Experts of a small language model: vocabulary 17327, 726M tokens.
Below are experts of layer 4 (counted from 0) of a mixture-of-experts language model. Rows are named router (the router's row for the expert), gate (a neuron's input weights, with its number), up (a neuron's input weights, with its number), down (a neuron's output weights, with its number) and show model dimensions 0-255. Each number is 50 + 15 x the weight over its row's rms, rounded and kept within 0 to 99.
Before each expert's rows: "gets" lists some tokens that make up at least twice as much of what it gets as of all text. This comes from a sample of Wikipedia text that the model never trained on. Tokens count by the router's weight.

# expert 2
gets: "\n", " |\n", ".", ".\n\n", "|", ")\n"
router:70 29 46 58 73 46 69 49 50 67 70 70 51 60 56 56 50 41 70 77 43 24 51 53 39 45 52 49 32 09 53 54 37 38 61 31 69 47 37 61 49 67 19 36 74 77 51 38 74 71 57 25 49 46 52 34 30 59 40 64 60 35 43 58 56 54 40 70 22 49 65 25 40 26 53 60 61 55 41 36 59 50 52 37 37 40 44 72 58 39 50 50 34 52 41 61 45 99 41 31 71 25 49 61 39 22 76 65 29 60 58 26 56 34 38 33 53 21 46 54 83 55 51 62 50 63 46 69 58 74 54 57 67 49 33 49 27 30 50 60 56 45 23 54 26 58 54 68 38 33 53 33 19 40 43 53 48 68 20 69 73 51 49 38 46 46 81 57 46 57 50 63 38 39 51 82 59 29 47 65 29 44 47 32 46 25 57 37 56 38 43 64 40 55 30 50 72 58 59 38 48 24 50 36 44 44 19 47 50 33 43 65 35 32 37 31 78 56 69 44 42 68 50 45 55 58 50 57 59 66 69 32 60 82 70 40 52 57 68 30 58 39 55 49 79 52 52 58 67 56 41 75 36 38 53 36
gate5:44 60 25 79 46 60 45 61 55 53 66 53 43 21 31 34 46 67 64 48 30 56 25 66 35 35 55 24 49 32 65 63 52 31 66 56 51 39 72 59 68 54 42 29 64 49 67 50 69 61 29 36 58 51 57 79 45 65 30 59 64 28 34 31 39 35 21 44 60 60 51 51 51 40 19 52 73 48 68 30 42 63 38 74 67 48 68 65 36 33 77 56 66 50 62 57 36 59 42 41 50 10 68 45 63 75 47 48 44 40 37 35 69 60 32 36 45 50 18 67 58 60 30 63 41 36 39 42 73 45 44 39 69 69 54 63 11 40 44 76 50 50 44 70 69 50 55 29 24 56 70 59 54 47 57 40 25 63 41 33 31 66 51 61 50 28 38 20 27 47 51 54 64 69 22 75 50 46 23 15 54 19 69 36 49 17 51 42 54 55 47 36 62 56 65 50 53 44 69 63 70 39 54 65 75 63 51 51 50 18 42 67 64 40 61 78 33 41 76 67 41 57 40 53 44 40 31 49 45 81 78 70 38 56 56 66 65 65 42 34 43 53 49 59 50 56 62 48 43 46 41 58 42 31 41 60
up5:90 59 59 44 39 38 69 52 19 56 42 41 39 62 68 45 50 49 51 48 57 64 52 52 65 63 35 57 35 74 43 52 58 38 60 58 95 65 36 52 67 67 19 61 43 58 66 50 42 24 52 27 42 44 46 48 48 53 61 57 54 36 47 54 46 56 67 28 46 42 35 37 52 64 34 51 82 23 42 68 49 63 55 59 20 60 42 61 40 48 51 77 40 43 29 81 44 68 30 48 59 55 34 41 41 50 23 64 79 42 54 57 70 55 81 22 52 98 25 57 55 59 37 34 42 38 35 47 59 42 53 44 47 46 41 48 72 47 43 25 48 44 55 31 88 52 61 69 52 83 76 54 75 93 72 43 72 50 35 36 33 29 38 58 53 62 45 82 47 45 47 26 67 48 36 40 57 59 35 54 64 63 40 50 52 28 40 47 39 83 56 51 27 32 31 57 55 51 46 39 59 27 60 41 33 61 51 44 55 47 64 48 36 62 49 49 62 62 29 41 65 46 73 55 67 49 72 37 50 27 43 50 91 53 55 44 47 05 39 49 50 36 35 58 59 42 67 47 74 53 47 37 53 44 62 36
down5:65 77 46 52 33 75 66 52 61 43 49 50 63 21 21 53 25 66 75 69 78 24 39 45 55 64 62 49 54 53 49 58 36 69 03 43 46 56 51 52 51 72 51 19 47 53 56 46 71 58 50 37 31 64 67 44 32 57 55 59 39 68 51 37 65 10 62 61 59 36 33 65 50 59 40 68 38 55 48 61 78 43 46 41 48 45 71 36 48 53 77 39 63 62 59 25 60 40 41 55 62 34 32 78 04 50 33 40 63 61 66 23 76 66 52 72 30 56 51 49 60 52 42 63 18 47 64 42 60 62 53 59 81 52 58 54 57 56 39 20 52 33 35 57 58 44 85 30 76 51 40 29 28 60 53 54 68 85 35 77 44 26 48 39 55 40 57 37 68 45 72 35 59 46 52 49 74 40 32 53 45 79 65 43 74 41 60 48 44 48 51 69 34 75 39 25 61 60 74 61 43 74 51 40 40 32 45 41 50 67 70 40 50 41 51 59 47 45 53 66 38 54 67 44 58 32 45 31 19 46 46 40 43 68 64 57 41 76 50 48 58 65 71 42 58 36 53 30 40 58 39 45 26 46 46 69

# expert 4
gets: " a", " the", " an", " The", " In", " was"
router:51 38 49 58 81 27 52 42 49 82 28 49 46 60 33 52 54 63 39 56 45 34 50 51 31 62 17 46 70 36 44 57 40 35 54 47 61 70 52 70 23 52 55 30 57 61 62 61 42 87 41 31 43 44 62 43 38 66 70 78 70 41 55 57 21 50 50 08 48 10 46 49 60 55 58 60 50 70 50 42 52 62 32 47 57 50 51 36 53 69 37 34 29 33 65 14 78 44 43 63 63 45 32 51 64 37 46 56 29 53 63 67 74 30 71 48 53 52 55 74 40 64 60 17 51 55 44 64 51 30 57 57 44 41 47 48 79 53 35 53 61 51 46 59 46 68 74 70 35 36 59 48 43 45 25 28 54 63 50 45 48 48 37 58 59 51 57 49 24 64 35 17 47 48 39 46 58 41 68 41 57 75 64 32 50 45 14 28 51 35 09 91 72 57 32 48 53 44 28 38 59 52 47 51 52 49 50 41 38 56 71 47 52 41 58 43 92 36 49 53 54 68 47 29 43 59 40 43 48 50 59 16 79 67 35 58 49 53 45 53 81 46 84 64 30 32 44 59 73 25 52 57 30 28 53 46
gate10:27 53 38 21 37 45 68 57 47 72 62 49 59 34 47 39 46 43 26 82 47 39 48 40 55 59 36 45 52 58 44 47 20 48 81 21 67 81 32 36 37 49 52 48 63 47 23 45 42 47 67 27 44 46 74 00 42 29 50 39 17 90 48 33 58 55 44 60 42 38 34 55 43 25 55 55 40 54 27 76 68 50 43 59 58 58 19 42 47 31 65 43 27 44 60 50 49 60 42 73 48 47 43 72 54 64 46 54 81 51 55 52 73 37 74 31 59 43 40 53 62 43 46 32 93 63 38 58 39 52 48 60 44 30 66 59 53 55 64 57 60 50 66 25 73 41 54 60 41 35 49 04 46 50 59 49 59 64 46 33 42 75 46 38 54 72 44 52 39 80 40 47 77 76 70 59 39 59 37 63 47 54 51 34 59 60 61 43 44 51 59 69 77 47 34 43 61 42 56 37 30 42 49 39 68 55 57 38 55 39 83 46 35 54 43 63 78 53 59 33 54 37 34 22 36 50 38 14 39 69 62 56 80 53 42 47 65 57 42 35 68 52 56 32 35 60 62 32 41 53 70 61 19 55 61 37
up10:24 19 17 36 59 62 47 29 52 50 54 38 44 33 40 48 70 15 28 45 23 41 54 60 59 62 30 31 36 36 19 60 58 65 43 66 10 44 70 55 35 59 50 50 54 48 79 63 45 35 59 51 55 70 57 73 48 33 52 43 33 52 64 36 49 32 72 61 58 71 35 69 53 71 61 77 36 64 69 53 64 38 33 39 35 34 36 60 54 56 79 73 72 51 38 43 40 22 48 48 46 37 46 33 70 45 70 40 50 64 18 44 41 46 59 35 66 61 36 63 46 64 28 42 38 40 71 58 33 47 45 48 38 64 34 57 44 30 43 56 68 26 55 82 49 51 46 48 43 46 70 53 38 28 51 71 56 77 61 73 34 56 48 65 41 54 39 48 62 50 53 38 60 38 76 55 35 36 53 76 44 44 12 75 67 37 66 41 71 28 44 60 39 62 54 56 40 37 62 77 56 60 46 57 63 53 52 63 24 37 40 33 74 28 35 37 44 77 39 72 28 64 54 58 29 12 08 36 36 51 53 59 38 51 60 59 38 43 45 37 46 57 43 48 66 28 35 43 48 42 63 78 53 71 49 63
down10:67 55 30 63 49 48 61 45 57 04 31 48 70 56 56 27 55 39 77 48 33 52 85 40 39 54 48 50 08 68 52 50 49 59 46 72 70 78 45 26 46 41 24 26 61 38 33 39 48 42 61 55 64 65 56 31 49 37 51 79 54 47 57 67 70 47 49 40 56 66 74 62 48 54 52 45 59 52 61 71 83 59 68 62 35 63 50 51 29 56 39 68 48 53 60 43 37 31 49 42 62 68 38 51 20 48 78 53 38 38 65 51 48 54 60 47 54 57 28 21 61 43 63 63 41 26 45 65 16 62 72 12 29 49 48 64 61 53 47 31 67 54 70 29 71 52 65 36 36 35 45 51 43 54 44 48 79 27 34 85 71 30 66 47 38 37 37 61 47 57 52 51 47 30 34 76 45 38 68 50 47 21 61 25 64 84 58 65 52 48 45 65 53 91 57 30 67 76 39 47 50 66 39 34 34 47 42 27 60 59 52 28 52 63 33 46 42 40 56 67 44 36 49 66 67 63 65 61 31 51 44 51 49 11 60 37 41 43 53 45 40 47 57 53 37 68 16 52 39 35 51 60 41 63 30 56

# expert 3
gets: ",", " and", " of", " in", " to", " for"
router:53 40 55 53 57 35 36 46 36 54 43 62 50 51 47 39 53 45 69 57 30 46 74 33 37 67 36 41 49 35 50 51 45 29 54 42 37 49 67 76 53 73 43 35 85 49 57 62 57 71 12 36 48 39 42 40 49 74 46 45 55 51 73 21 55 52 34 51 27 50 56 20 47 40 52 96 76 52 44 30 72 83 49 43 45 68 49 62 46 55 20 58 26 38 63 51 79 59 36 36 44 60 51 54 69 34 50 49 03 55 51 51 33 23 47 32 70 54 35 66 61 59 53 34 63 52 55 47 25 56 51 50 52 37 46 73 39 65 21 46 62 40 33 56 34 60 21 54 39 55 60 65 51 37 36 43 28 52 53 58 43 68 60 47 65 57 55 52 42 50 62 47 41 76 20 62 46 37 48 34 42 55 58 38 69 37 57 45 54 52 00 47 25 49 57 35 79 52 12 59 40 54 36 33 50 45 45 35 53 62 28 72 67 37 46 45 64 42 92 59 49 60 53 55 46 78 67 53 34 78 84 22 67 54 66 31 26 57 33 55 52 48 59 58 68 51 45 46 49 70 45 76 30 47 69 47
gate55:52 52 43 52 34 46 77 64 66 45 45 28 59 22 74 59 55 64 54 46 34 52 76 18 65 59 72 51 54 62 68 56 49 78 50 47 52 50 37 23 45 61 46 48 70 68 63 43 52 70 42 46 51 48 50 42 46 71 40 21 46 61 44 29 38 45 47 56 68 42 84 29 64 42 43 65 41 30 43 53 33 22 50 19 47 38 62 54 35 64 37 33 54 34 53 39 39 63 22 60 52 51 38 50 33 51 77 46 33 32 37 54 55 27 54 74 47 26 49 54 50 41 57 64 39 55 28 80 57 60 34 53 54 33 31 33 46 68 75 35 58 53 41 57 79 71 34 16 68 53 92 62 42 88 33 07 58 42 65 44 68 65 43 53 43 36 49 43 49 70 25 54 47 57 07 14 48 51 46 46 42 39 55 50 66 57 92 44 39 59 66 38 42 34 45 65 53 42 30 56 57 39 59 55 56 73 66 40 52 66 50 28 60 37 61 56 73 51 76 39 42 47 61 64 46 75 54 24 40 46 54 74 26 55 52 69 41 40 51 27 64 41 47 36 56 59 43 24 50 75 66 35 37 40 49 55
up55:37 43 68 62 43 56 62 52 54 46 58 39 49 20 61 42 73 65 18 29 35 46 85 18 30 39 55 70 40 41 60 44 46 55 27 36 44 37 57 28 41 62 70 28 07 98 50 31 36 63 49 55 50 65 73 40 72 50 41 64 68 38 60 38 67 33 11 46 62 40 16 46 73 58 70 32 62 53 24 65 46 47 23 63 43 49 63 16 63 69 53 43 61 24 51 47 57 63 30 38 53 55 60 75 58 37 55 42 20 49 41 40 51 48 49 50 62 41 63 39 53 47 45 27 46 65 58 49 53 67 74 50 51 75 67 46 27 56 42 63 58 46 27 71 63 58 31 26 59 49 70 48 61 72 71 39 63 47 40 43 48 67 36 54 48 55 47 22 43 54 55 61 42 26 46 58 67 54 50 51 54 34 76 27 55 59 47 44 71 64 60 65 75 35 50 60 48 50 56 29 71 36 63 48 71 77 16 22 61 73 51 77 77 38 57 53 53 27 37 48 38 74 52 54 62 66 44 63 60 48 79 34 40 39 50 49 56 53 49 55 59 51 50 67 46 43 44 41 45 44 44 46 74 36 35 76
down55:57 39 22 27 57 63 80 35 61 73 39 51 57 84 30 44 59 35 45 46 48 48 45 64 54 66 54 51 53 52 42 29 55 50 57 71 59 45 33 74 57 45 38 77 82 10 54 32 48 56 60 52 63 30 38 21 46 37 49 58 53 60 52 35 41 54 48 45 58 40 48 59 16 40 46 49 60 67 58 49 62 61 49 51 45 56 70 84 57 60 66 71 40 33 57 46 49 35 58 29 60 35 14 48 59 62 41 65 60 59 55 50 54 58 23 60 56 71 47 68 46 67 52 50 47 73 55 51 69 47 52 50 46 47 70 69 82 49 53 62 41 39 65 47 87 47 58 57 53 36 35 57 22 41 37 44 42 45 74 64 53 55 57 45 60 35 47 79 44 54 07 49 32 50 75 41 64 35 50 63 69 70 26 72 63 30 40 29 34 60 55 56 29 55 40 59 62 59 75 24 51 82 56 48 77 32 39 93 30 39 41 41 45 50 45 23 48 55 53 27 54 34 27 18 49 69 33 53 33 50 48 50 44 61 50 55 71 75 22 62 46 61 72 41 56 59 50 46 46 10 31 41 41 49 67 17